{
  "num_hidden_layers": 12,
  "hidden_size": 448,
  "n_experts": 64,
  "experts_per_token": 4,
  "d_expert": 224,
  "d_shared_expert": 576,
  "hidden_act": "quick_gelu",
  "moe_layers": [1, 3, 5, 7, 9, 11],
  "n_empty_slots": 8,
  "router_score": "softmax",
  "normalize_top_k": true,
  "routed_scale": 1.0,
  "balance_loss": 0.00456,
  "balance_bias": false,
  "router_noise": 0.1,
  "init_std_router": 0.00939,
  "lr_router": 0.00114,
  "vocab_size": 16384,
  "norm": "rmsnorm",
  "norm_eps": 1e-05,
  "tie_word_embeddings": false,
  "optimizer": "muon_variant",
  "learning_rate": 0.0091,
  "beta1": 0.93,
  "batch_tokens": 131072,
  "max_seq_len": 1024,
  "train_tokens": 434900000,
  "max_steps": 3319,
  "dataset": "wikipedia_en"
}
Below are experts of layer 9 (counted from 0) of a mixture-of-experts language model. Rows are named router (the router's row for the expert), up (a neuron's input weights, with its number) and show model dimensions 112-223. Each number is 50 + 15 x the weight over its row's rms, rounded and kept within 0 to 99.
After each expert's rows: a language model's description of what the expert responds to. This comes from a sample of Wikipedia text that the model never trained on.

# expert 4
router:64 59 69 60 17 55 48 48 53 43 44 77 24 48 51 53 47 65 41 53 36 58 42 63 81 62 61 54 22 56 41 47 47 67 43 50 61 46 54 34 62 38 43 61 17 49 44 64 38 65 80 25 20 74 56 59 51 66 54 55 39 65 61 19 38 56 37 76 28 83 44 38 38 71 58 50 41 30 25 62 76 39 80 71 38 48 69 53 49 28 60 66 59 53 59 31 74 13 54 49 99 48 55 52 36 32 31 63 40 39 43 39
up0:41 43 30 61 42 50 40 58 53 47 54 31 44 64 55 58 64 43 29 38 34 74 67 34 75 38 65 36 59 57 67 68 46 36 60 46 47 15 49 34 46 55 67 72 58 51 60 17 40 46 60 56 41 39 45 28 41 41 54 24 45 65 73 37 62 77 30 83 70 59 46 49 53 69 39 35 48 45 33 58 51 57 55 22 44 51 28 64 43 51 59 53 53 58 42 54 33 83 58 42 53 61 45 42 43 53 58 61 70 50 35 42
up1:61 51 55 73 45 45 36 44 63 62 55 48 39 36 25 52 46 52 56 40 49 63 43 58 47 43 46 60 26 25 55 52 69 56 40 31 53 49 51 73 42 36 60 33 42 69 67 36 58 52 42 45 13 65 76 68 53 51 12 82 69 55 31 51 46 72 50 53 40 35 72 51 44 68 45 36 62 61 48 62 47 69 54 89 38 40 44 26 45 61 45 32 58 56 57 53 18 29 37 63 34 52 69 31 46 40 52 49 35 63 49 65
Copular and auxiliary verbs. Forms of be and have, and as, right after a subject such as he or it, as in was, were, had been, served as.

# expert 20
router:50 54 46 73 73 79 61 47 40 62 49 33 56 32 45 25 48 76 66 39 44 68 61 52 53 58 64 25 48 65 50 42 63 52 17 45 32 33 39 56 32 46 75 54 48 79 40 57 50 49 69 52 40 45 53 54 45 63 57 37 47 60 49 38 24 53 53 36 62 70 64 44 35 37 30 66 45 46 54 36 83 59 45 53 38 54 42 34 69 45 88 46 46 35 45 54 49 55 65 65 69 69 70 41 48 52 75 63 49 30 75 38
up0:33 40 54 28 66 69 31 55 43 75 41 59 35 43 46 58 68 50 38 26 32 58 40 39 71 50 21 49 32 39 52 42 65 62 56 56 47 33 52 70 68 54 69 49 78 38 54 52 32 59 62 35 56 38 64 15 53 37 49 75 28 47 66 52 54 64 94 67 63 45 76 54 43 63 50 28 40 58 54 54 51 57 49 56 87 75 76 66 44 63 36 49 49 30 46 50 30 43 68 70 42 40 70 70 33 49 27 60 36 38 55 27
up1:52 60 72 24 61 31 51 67 55 52 52 47 73 56 68 48 53 61 65 88 15 38 46 70 13 26 52 39 35 46 35 63 53 43 46 54 57 47 44 33 61 83 59 50 56 59 23 58 57 62 25 59 51 50 54 42 51 61 54 44 58 30 71 36 57 35 22 83 48 57 36 48 52 53 58 48 44 22 47 46 32 54 90 50 51 33 65 64 42 24 65 66 60 71 57 44 49 69 60 56 25 54 48 78 42 37 49 64 75 69 53 61
Titles of works. Words inside titles of songs, albums, films and books, often capitalized pronouns or short words such as You, My, Love, The.

# expert 44
router:42 19 57 64 82 44 61 46 54 54 48 48 53 48 64 23 26 68 66 79 44 53 60 53 44 48 65 72 39 70 78 54 39 60 33 55 47 60 51 68 57 48 56 36 45 34 20 30 51 51 68 41 47 33 56 28 48 32 66 44 52 40 45 66 37 64 77 43 52 58 47 68 75 35 62 67 49 38 46 73 54 82 40 55 34 39 37 58 53 51 45 44 65 26 65 69 58 67 39 35 57 13 42 53 55 43 40 32 36 80 45 38
up0:56 61 42 40 35 38 34 28 67 66 45 39 62 46 77 48 60 48 35 54 43 53 57 66 62 59 61 44 85 24 61 44 55 83 50 47 35 44 71 38 40 19 76 42 53 33 57 51 37 63 71 68 84 55 79 56 54 71 60 40 55 38 32 68 47 60 50 50 74 46 54 44 49 45 40 20 39 49 70 50 44 59 28 50 63 49 71 34 50 75 29 60 35 51 36 29 47 56 57 52 38 67 70 65 49 32 56 44 35 31 37 36
up1:41 62 35 46 29 51 32 38 57 49 38 42 59 41 45 45 44 51 39 52 45 49 51 37 50 60 55 45 55 67 28 45 67 66 67 50 51 34 27 41 54 35 43 28 38 64 60 46 13 39 51 34 57 40 72 40 41 46 47 54 48 09 97 47 47 36 69 66 55 66 49 31 50 39 79 27 66 60 46 51 74 57 64 42 36 95 40 53 60 29 54 50 55 76 37 40 31 48 40 51 41 82 53 79 49 55 41 49 91 40 32 37
Surname endings in tables. Final pieces of personal names, mostly surnames in sports rosters and tables before a pipe, such as -ov, -ido, Jones, Roy.

# expert 7
router:08 62 72 53 28 40 50 47 55 68 49 44 30 43 61 62 52 56 42 45 85 69 10 59 56 47 62 54 49 60 74 73 32 83 53 39 25 70 40 75 64 48 43 45 57 40 54 41 57 71 21 48 54 44 49 57 68 41 26 59 74 49 71 66 56 85 37 52 72 61 12 56 39 56 39 41 57 37 28 42 63 36 52 28 60 65 78 40 64 47 67 44 48 49 55 76 34 43 47 35 62 66 38 60 73 36 34 41 71 55 46 35
up0:45 65 66 40 54 22 75 23 70 18 53 74 42 62 37 60 71 33 70 37 59 61 60 18 44 79 78 49 54 31 47 59 37 47 72 64 46 62 44 68 66 27 59 43 29 49 62 50 49 29 76 31 67 34 59 67 53 69 63 56 64 59 36 59 54 42 70 42 42 56 66 48 42 62 68 31 51 32 07 61 41 50 60 32 67 65 38 59 61 46 50 74 51 62 48 33 60 61 39 36 61 38 59 52 32 32 41 46 60 69 55 44
up1:61 51 63 46 73 64 44 71 51 25 37 29 52 34 43 31 40 44 44 35 65 60 32 36 55 58 47 40 46 43 36 52 35 56 88 60 64 56 49 39 67 54 62 48 32 47 50 14 63 43 62 51 10 61 61 53 45 49 42 77 48 36 71 69 52 38 35 57 68 34 53 64 48 75 40 44 68 37 55 55 74 66 54 33 58 54 40 50 33 67 68 45 61 53 71 58 26 10 07 46 46 32 78 73 46 53 78 48 60 79 59 36
Word-final pieces, place names. Closing pieces of words and whole country or institution names ending a phrase, such as Germany, Israel, University, filmmak(ers), plus the "well" in "as well as".

# expert 0
router:37 34 38 77 39 50 50 30 18 32 73 80 68 66 80 37 43 36 45 42 61 76 52 51 44 50 31 58 63 73 56 77 37 73 37 60 49 66 38 73 48 52 23 58 53 28 39 68 47 34 48 33 50 45 38 51 05 68 70 68 33 48 54 73 82 48 88 56 37 12 52 70 50 46 44 60 37 77 51 51 81 36 35 65 69 74 73 42 51 39 64 39 54 73 39 31 49 55 65 54 42 52 65 36 22 48 52 39 11 65 45 50
up0:67 63 70 29 20 20 41 72 46 42 48 32 47 53 42 28 54 15 69 16 63 65 74 32 45 47 56 50 35 43 62 64 49 35 51 59 44 40 71 59 42 58 50 83 60 49 59 73 49 59 72 21 31 47 30 45 58 58 50 72 40 46 75 23 44 37 63 48 58 54 41 35 58 42 57 49 31 49 46 26 67 58 61 61 64 46 40 64 38 36 42 68 56 44 66 44 60 57 44 55 63 52 42 55 72 48 52 69 63 25 52 59
up1:61 24 50 72 28 47 57 39 59 56 55 55 53 47 40 40 67 30 38 59 43 65 59 53 60 56 35 45 76 59 56 62 42 44 73 49 64 54 52 62 31 49 66 36 30 44 67 52 29 46 50 46 55 20 43 70 62 54 53 44 50 64 59 54 49 49 57 68 43 61 44 56 85 55 69 40 34 49 49 49 53 57 56 84 59 38 54 38 45 21 62 45 31 42 43 45 30 64 37 72 65 20 44 82 53 57 54 68 66 66 79 44
Short description nouns. Head nouns and adjectives in the one-line description under a = Title = heading, such as player, politician, highway, American.

# expert 52
router:38 65 39 47 59 49 46 50 68 45 49 49 35 40 41 47 46 21 44 54 32 24 30 74 60 26 34 59 32 29 60 63 53 59 62 34 79 13 56 52 22 55 70 25 49 67 69 81 62 52 36 73 37 43 60 40 71 81 45 77 50 38 71 62 48 51 50 56 37 71 53 80 55 39 64 43 68 29 36 43 48 52 32 32 60 53 45 64 61 60 56 57 47 38 38 48 50 73 75 20 30 62 47 39 44 50 49 61 39 57 71 87
up0:49 56 62 29 49 31 11 35 66 56 50 30 42 47 33 57 56 54 77 70 50 63 59 51 43 35 47 65 33 54 15 60 68 54 46 38 55 40 52 28 71 47 43 39 56 58 56 47 32 49 34 43 53 50 72 47 46 39 53 53 57 51 48 49 59 29 59 54 55 80 38 26 69 55 72 49 50 72 44 42 40 99 43 41 30 37 58 37 39 39 21 28 49 33 65 53 32 59 68 69 55 57 34 19 64 57 38 60 16 30 74 46
up1:21 36 35 30 60 52 58 18 66 45 28 62 23 39 39 59 48 50 78 49 39 64 37 50 69 49 59 21 69 66 33 53 74 62 15 46 48 39 53 47 47 39 38 43 40 60 63 69 52 57 83 49 50 58 41 64 53 54 46 61 53 78 34 45 57 57 45 56 59 71 60 64 54 39 45 64 39 53 49 48 35 39 81 59 46 58 54 54 79 49 44 56 44 65 38 54 29 19 74 44 22 37 53 66 49 58 56 39 64 42 62 49
Mid-word letter clusters. Short consonant-vowel pieces inside rare words and names, as in Bi-th-ynia, Gu-th-rie, Communic-ations, de-af-ening.

# expert 45
router:36 52 67 32 24 46 46 39 50 50 47 67 43 51 47 55 61 61 49 56 37 48 63 68 56 34 29 29 79 75 45 59 70 89 34 60 64 68 37 55 52 48 71 40 50 67 80 45 42 47 40 51 43 40 43 53 40 34 37 54 62 07 61 46 65 73 59 47 68 56 37 45 46 39 51 48 66 38 36 67 53 39 58 34 48 61 26 76 41 44 72 54 63 65 96 67 46 63 57 30 61 39 32 61 69 72 44 61 55 44 32 74
up0:33 62 55 61 38 58 41 44 37 79 44 46 39 61 54 65 54 37 09 66 53 62 32 59 48 86 51 53 47 37 50 38 53 49 53 65 43 36 56 45 46 70 33 35 51 50 51 32 73 52 54 50 40 33 60 55 28 21 43 34 31 46 70 18 18 33 47 51 50 60 76 79 59 47 52 39 30 49 34 64 59 61 70 58 77 38 29 28 48 55 53 45 59 59 75 34 70 46 80 37 58 72 36 45 37 17 62 47 59 38 33 71
up1:53 55 58 28 74 09 26 46 53 35 20 63 51 70 41 58 44 60 30 28 75 35 47 82 32 21 74 61 52 58 37 43 59 64 28 41 25 39 42 50 47 61 78 30 61 48 61 58 35 52 43 37 55 27 67 32 39 44 79 75 60 56 51 35 03 52 60 64 51 35 74 18 51 60 45 28 50 26 41 39 58 51 75 48 56 57 68 73 37 48 58 50 52 31 39 48 54 63 21 20 54 50 68 47 46 69 65 54 54 51 51 71
Possessive apostrophes and name parts. Apostrophes after names in possessives and contractions (Grey's, Don't), plus Mc and place words like County, Street, Stadium.

# expert 12
router:64 86 50 20 72 55 54 50 35 57 79 55 30 52 39 40 41 64 37 50 41 44 50 66 64 64 47 24 35 38 52 49 49 29 22 44 64 42 54 47 48 51 42 54 53 41 51 31 45 62 63 69 54 66 41 42 49 57 83 63 72 58 48 29 44 57 29 71 53 79 52 48 42 50 62 60 40 60 40 31 27 69 72 45 56 61 72 42 54 88 85 58 47 65 34 56 56 34 63 45 99 40 44 66 09 28 66 64 28 46 57 43
up0:35 50 48 45 48 11 57 69 57 46 56 46 51 69 51 47 34 64 50 70 57 48 38 46 45 37 57 57 44 28 61 78 72 35 62 62 28 34 44 53 64 48 79 23 21 43 56 27 47 49 36 54 63 40 33 46 27 58 65 18 63 32 63 45 49 52 44 49 20 64 15 66 96 39 58 67 55 51 52 49 45 27 36 67 48 76 71 37 39 63 73 27 48 63 42 66 57 45 44 34 48 28 57 59 42 22 31 79 62 33 33 36
up1:36 31 22 14 26 74 46 62 55 43 61 30 65 52 47 81 54 66 77 61 28 50 44 58 60 33 73 35 27 45 45 72 76 85 70 45 31 58 61 33 57 79 54 77 54 75 58 40 46 40 58 43 69 45 29 58 30 52 68 43 49 54 48 70 63 77 74 77 52 44 47 75 39 48 52 45 57 48 32 69 64 22 66 49 43 57 68 51 34 66 54 40 49 53 64 54 75 40 35 54 45 58 48 75 64 85 59 26 52 56 60 49
Clause conjunctions. Coordinating and subordinating conjunctions joining clauses or phrases in running prose, mostly and, plus but, when, while, which, by.

# expert 57
router:52 46 75 58 49 54 46 46 32 49 55 48 45 63 59 40 40 59 65 42 52 43 43 40 76 66 46 48 66 66 79 64 47 44 43 78 33 65 58 24 59 57 42 73 68 31 53 39 48 53 88 37 44 44 35 57 35 52 61 69 48 49 25 59 54 47 51 52 54 68 81 37 45 47 70 37 49 42 35 43 26 60 66 63 55 57 44 52 41 43 71 50 55 32 48 11 56 36 49 35 56 27 53 49 12 26 52 44 37 45 38 43
up0:53 64 43 47 61 53 45 63 40 79 50 57 40 52 44 48 42 48 60 45 75 54 40 69 45 20 36 40 33 72 60 32 19 72 63 51 74 58 41 74 48 49 49 57 53 70 67 59 18 39 61 18 19 50 60 59 26 40 46 57 45 57 76 27 24 51 53 28 14 34 45 37 59 63 29 79 37 42 40 55 55 28 38 53 39 50 35 75 42 63 59 46 42 49 59 59 45 23 50 35 63 45 68 76 48 51 55 65 34 41 27 54
up1:59 72 37 36 41 40 52 49 24 49 52 44 45 56 62 36 37 45 50 59 44 81 41 70 55 36 58 19 49 58 49 46 39 64 53 56 64 46 52 60 75 54 35 62 71 58 65 65 34 72 53 40 44 33 53 53 74 48 41 60 66 69 64 53 37 41 79 56 43 59 39 51 41 60 61 43 34 75 68 28 23 44 32 53 59 73 60 46 88 65 56 37 43 50 60 22 23 49 51 37 26 14 46 50 52 34 52 48 26 17 41 58
Commas and month names. Commas after places, clauses and dates, e.g. Lawrence, Kansas, plus month names like March and October starting dates.

# expert 47
router:67 65 64 52 71 36 67 61 45 49 68 19 60 71 54 43 45 50 57 31 71 38 47 52 36 35 58 62 53 72 25 39 56 54 32 47 44 46 43 60 34 25 84 60 51 54 57 46 53 39 47 21 71 31 60 40 50 66 46 55 73 49 44 29 49 54 64 69 43 62 50 49 48 44 44 35 44 58 49 53 53 42 41 59 53 73 63 64 42 46 43 54 43 48 67 35 15 52 62 44 74 50 37 44 09 57 68 47 52 73 71 65
up0:50 23 42 48 47 54 44 59 65 43 35 35 80 57 55 57 56 51 48 37 59 74 66 52 51 51 45 55 74 40 31 54 32 60 73 36 69 56 51 36 58 36 55 40 33 47 30 61 64 47 42 37 63 53 64 56 34 44 61 47 70 54 62 57 60 18 15 56 21 60 65 20 27 50 79 40 48 59 45 41 51 65 46 34 61 61 80 34 52 61 91 37 40 62 39 44 57 57 41 46 28 46 71 45 60 72 49 43 43 57 65 41
up1:37 29 52 46 37 57 28 44 24 48 40 40 78 34 49 44 58 61 90 56 68 50 62 57 49 64 50 48 42 59 44 23 28 65 34 60 58 73 49 39 39 56 48 41 77 62 58 48 63 47 31 44 37 43 44 45 57 43 51 43 43 62 43 64 25 73 44 55 53 47 46 38 69 38 35 63 54 38 61 28 47 41 54 65 61 60 63 36 49 67 57 53 65 91 60 49 56 44 37 53 35 59 34 47 39 81 65 02 22 26 68 70
Punctuation after words. Punctuation right after a word, such as opening parentheses, periods, semicolons, colons and slashes, often in pronunciations, lists and tables.

# expert 19
router:75 71 43 41 71 53 64 85 43 49 55 31 74 35 61 49 39 38 48 57 36 56 42 48 51 73 41 24 52 34 68 48 39 40 58 73 59 47 53 63 72 45 44 52 37 47 51 53 86 16 29 30 62 45 30 24 71 39 37 23 34 47 59 17 55 22 40 68 63 53 47 55 39 31 51 18 49 52 64 57 86 59 42 31 63 30 47 47 59 50 09 53 41 52 47 35 59 32 48 41 55 36 57 46 79 74 43 46 69 53 55 24
up0:57 40 53 56 45 38 43 77 49 42 54 36 37 51 49 50 32 44 49 69 50 52 68 36 42 28 64 54 50 40 53 62 25 14 52 39 47 46 47 62 33 52 67 34 43 54 47 57 59 68 45 38 54 78 39 33 49 60 51 62 47 52 58 59 43 57 41 33 62 29 55 71 41 41 45 50 40 38 25 94 45 62 47 40 44 41 41 52 37 44 32 59 63 42 37 27 29 75 33 38 56 67 42 68 46 68 60 29 41 42 40 63
up1:44 42 73 70 55 63 61 72 67 37 72 51 41 54 30 71 36 65 42 45 72 72 45 52 45 47 57 44 63 53 45 72 53 44 45 47 37 26 38 67 43 84 68 92 65 38 30 78 39 51 39 47 53 47 67 42 64 53 60 57 50 45 60 57 65 57 44 56 22 48 42 48 64 55 63 54 34 34 34 66 43 61 63 68 17 51 57 82 52 52 58 84 48 65 82 57 79 29 57 18 55 52 51 56 61 60 33 60 52 31 33 45
Location and event prepositions. Prepositions after verbs like located, held, joined, especially at, of, by, such as "located at", "sits at the corner", "conducted by".

# expert 51
router:25 42 27 48 56 61 56 67 51 22 38 41 66 39 32 29 43 43 42 57 43 58 70 50 53 59 38 56 49 62 41 56 35 60 86 58 67 62 53 56 41 61 36 45 35 43 38 53 55 43 41 60 28 58 35 50 24 22 51 33 56 45 41 60 26 55 79 20 54 40 67 52 48 54 57 55 51 75 53 62 68 64 56 51 33 28 41 65 66 22 68 41 55 44 42 62 56 67 43 47 32 40 34 71 48 38 51 52 61 43 28 28
up0:29 56 48 56 99 41 42 64 06 57 28 43 48 51 45 44 52 42 49 30 36 60 41 27 17 33 53 37 29 65 60 61 76 41 58 52 56 45 52 52 56 74 30 66 51 59 62 68 54 49 32 46 34 28 34 40 60 51 42 43 48 30 66 46 46 68 57 31 23 56 32 29 72 38 63 42 37 33 26 45 60 48 31 41 56 37 36 60 73 46 37 55 38 50 48 39 56 44 38 46 48 46 63 76 41 46 58 61 76 55 42 55
up1:49 20 69 26 33 54 52 47 42 31 35 50 56 41 58 30 52 37 32 44 47 42 42 53 57 45 44 61 54 88 37 47 34 46 58 30 38 47 56 56 55 62 61 34 36 28 39 59 47 26 38 48 36 69 08 41 83 34 42 74 54 72 64 74 44 65 50 72 41 35 62 39 49 31 52 50 54 43 63 54 52 49 41 40 86 35 62 47 50 53 61 47 68 47 43 59 35 54 40 40 68 57 60 35 18 42 64 33 34 59 61 68
Scores and sports table cells. Numbers with trailing space and words in sports results tables, e.g. win–loss scores, kg, Doubles, Discus, freestyle.

# expert 27
router:62 50 63 49 33 55 52 53 42 62 60 82 36 35 44 43 40 51 67 41 72 40 60 21 53 17 50 42 47 38 35 46 54 56 82 57 35 55 38 42 54 80 40 50 39 55 56 61 29 63 40 89 67 82 33 46 63 40 37 44 60 52 30 75 47 45 26 90 68 70 41 65 35 73 39 52 29 27 66 26 57 50 46 47 47 57 49 51 36 47 32 55 56 42 47 54 24 45 33 56 43 59 44 59 59 65 57 73 40 53 51 60
up0:55 52 38 68 36 64 58 41 67 62 43 53 60 57 45 46 11 46 41 57 30 44 18 68 46 52 61 49 64 56 12 63 63 55 56 45 26 56 54 49 95 54 64 27 51 56 64 52 36 28 70 38 26 64 47 62 57 52 55 55 49 66 45 60 66 71 59 49 60 53 69 37 57 59 45 46 59 62 42 36 67 70 61 35 32 69 58 51 82 55 72 51 54 57 22 58 48 41 35 51 59 21 60 61 32 52 32 29 59 45 39 28
up1:61 50 51 49 32 53 35 49 53 34 19 57 75 39 51 58 37 64 39 51 40 64 55 51 56 57 45 45 35 64 48 42 29 48 63 22 69 58 63 61 57 64 63 27 68 62 53 38 38 27 60 54 76 68 53 77 52 66 79 45 66 57 60 37 59 47 67 22 41 49 14 10 35 58 46 65 68 38 22 55 46 69 43 76 28 46 48 13 48 53 54 33 65 50 34 45 42 53 73 37 37 51 54 54 66 58 72 43 47 34 66 29
Foreign name pieces. Pieces of Spanish, Italian, Slavic, Arabic and other non-English names and places, e.g. Coah-u-ila, Teatro Nu-evo, Abd, Catal.

# expert 16
router:42 51 66 49 43 70 45 55 50 67 88 51 50 48 25 63 42 55 41 54 50 53 34 38 54 13 19 48 45 47 33 60 55 51 56 70 45 07 38 22 53 46 58 65 46 59 70 57 33 09 42 87 62 46 30 55 44 20 22 68 46 48 56 57 35 58 28 42 51 52 61 41 37 64 54 37 39 54 65 27 60 46 43 54 66 46 48 33 36 57 55 46 66 40 35 50 42 52 65 35 36 55 57 61 56 46 39 31 73 55 18 31
up0:46 32 33 46 25 44 60 36 26 64 20 63 40 50 34 44 46 55 57 41 54 54 44 25 64 66 41 37 43 42 73 60 48 49 29 47 40 50 68 46 25 27 46 55 69 31 54 27 40 57 41 30 54 34 52 54 63 63 52 49 36 23 35 48 90 36 55 47 54 37 55 45 18 35 45 73 46 81 71 50 32 78 54 61 42 54 44 74 58 58 63 42 51 78 81 42 47 40 60 35 53 48 55 22 30 68 46 55 65 39 46 75
up1:70 47 53 35 47 35 53 61 53 77 38 58 41 63 24 43 34 73 42 50 50 23 47 36 15 60 18 37 72 30 41 61 54 52 13 56 52 58 68 49 46 57 16 48 62 47 54 42 52 48 21 55 75 53 51 53 27 45 53 38 50 58 69 75 46 42 38 46 38 50 55 33 01 51 48 59 71 48 61 28 56 43 61 50 56 63 81 56 80 65 39 36 64 37 36 49 44 45 52 44 63 51 27 36 36 66 49 64 59 51 43 61
Capital initials, parentheses. Single capital letters starting abbreviations or names, and opening parentheses, as in U.S., R.I., Raleigh, "(aged".

# expert 30
router:44 31 45 63 52 53 43 46 43 25 44 37 56 24 26 64 51 61 45 55 53 80 36 63 64 66 47 77 44 71 50 51 66 40 49 38 46 34 58 63 52 56 66 43 63 29 58 43 48 14 26 10 58 26 64 45 22 45 45 65 56 34 43 69 45 57 36 29 38 31 71 62 56 52 54 53 54 61 67 50 53 46 52 38 47 67 65 64 66 52 37 22 48 47 54 25 52 43 49 26 59 26 36 64 14 61 30 46 24 66 47 44
up0:56 46 51 56 44 56 61 36 29 37 45 70 53 47 55 48 65 30 38 81 48 46 67 47 84 32 39 27 05 38 44 59 85 32 50 39 46 73 31 50 46 41 54 59 50 66 66 33 77 29 67 31 28 68 55 54 53 48 30 45 60 50 64 30 47 55 56 57 16 55 62 60 54 28 47 36 47 40 43 38 51 49 66 37 49 57 50 43 47 80 66 20 52 37 50 51 50 74 42 45 51 46 38 52 40 71 33 39 45 64 55 43
up1:69 49 52 64 35 53 61 48 26 36 01 54 49 18 54 46 56 46 39 43 52 43 56 22 36 48 86 43 49 38 39 32 61 46 45 27 51 37 39 38 58 56 37 38 56 55 48 59 29 65 56 38 36 64 51 65 38 46 37 59 49 70 45 54 34 29 45 59 69 61 23 56 47 44 32 47 59 61 66 39 75 49 53 21 60 54 62 53 71 51 53 55 64 48 41 65 47 61 64 82 51 26 57 47 60 52 43 11 53 31 59 73
Closing parentheses and separators. Closing parentheses after counts or years in honours lists, e.g. Despatches (2), plus semicolons, commas and table pipes ending list items.

# expert 21
router:43 78 28 56 55 48 56 55 43 37 46 67 56 44 66 48 54 65 33 59 63 39 67 55 78 77 67 32 47 42 68 31 55 51 88 16 57 46 70 66 32 28 40 58 36 62 55 59 59 47 32 69 63 59 94 54 62 47 35 81 62 70 62 58 42 42 24 52 68 59 44 54 31 46 38 53 61 32 77 38 38 55 54 25 57 68 42 50 46 62 43 62 51 36 80 69 72 46 33 37 35 59 49 47 69 50 65 56 46 51 56 38
up0:73 70 35 50 49 71 29 68 74 64 65 63 71 47 58 66 65 42 63 62 58 33 50 56 55 67 53 34 68 43 47 39 48 51 66 63 59 42 49 33 46 60 59 39 70 68 51 46 42 45 63 32 33 39 54 15 61 41 35 43 39 36 44 20 55 43 22 64 27 72 52 72 81 37 42 53 49 59 24 69 41 53 47 57 45 53 34 71 42 51 49 65 41 46 53 45 40 59 43 58 72 67 70 43 78 66 48 56 51 64 45 33
up1:56 48 46 45 43 46 40 32 40 02 55 62 75 33 63 49 27 32 67 62 69 53 19 49 61 50 71 49 52 30 66 54 43 37 51 64 53 54 65 71 60 64 62 52 42 51 52 43 43 50 31 54 36 58 51 68 33 39 45 62 57 50 54 58 49 62 65 59 45 54 31 63 33 52 17 23 35 26 54 29 83 30 76 33 29 71 37 55 46 66 64 64 43 57 61 50 53 48 64 46 53 45 52 44 35 41 61 41 45 26 69 36
Technical word-internal pieces. Middle and final pieces of technical or scientific words, e.g. param-et-ers, diagnos-tic, locomo-tive, tax, system.

# expert 56
router:41 73 55 27 58 24 71 35 61 67 45 48 52 44 99 31 29 35 51 57 80 67 55 46 56 49 50 70 50 32 45 26 51 48 46 66 42 78 51 57 48 48 52 25 37 33 83 50 45 76 20 63 30 37 68 60 67 51 48 56 55 55 49 53 58 55 08 59 21 66 47 56 42 51 49 08 26 37 73 46 64 52 38 41 67 53 51 56 19 67 46 46 51 32 59 62 41 26 35 49 42 54 59 54 63 42 36 36 55 49 27 64
up0:41 68 66 26 60 62 60 61 33 49 56 64 47 47 48 71 55 54 54 34 61 69 54 37 46 24 33 43 42 51 45 39 58 30 49 69 54 58 51 50 56 23 43 68 33 48 31 46 64 65 57 53 51 68 39 25 37 54 43 43 27 46 62 36 65 42 38 53 54 92 62 24 68 60 43 56 35 75 34 37 50 56 49 47 31 49 35 45 65 81 41 56 59 56 86 37 56 80 85 34 29 51 42 06 43 22 42 56 77 39 52 59
up1:36 52 77 69 45 47 51 65 53 38 71 17 52 63 51 26 55 28 45 67 57 46 46 26 48 76 48 64 38 58 32 52 43 48 83 65 55 50 65 40 56 38 68 56 71 69 74 37 66 47 52 66 29 62 22 60 50 74 64 89 27 27 09 45 60 57 51 64 47 52 56 57 59 66 52 77 64 51 57 76 57 56 42 57 53 30 61 44 43 40 42 40 31 25 38 39 72 49 45 43 36 27 45 57 34 38 53 51 47 53 42 55
Western European name pieces. Mid-word pieces of French, German and other European names and places, such as -ville, -burg, -ley, Jean, Haute.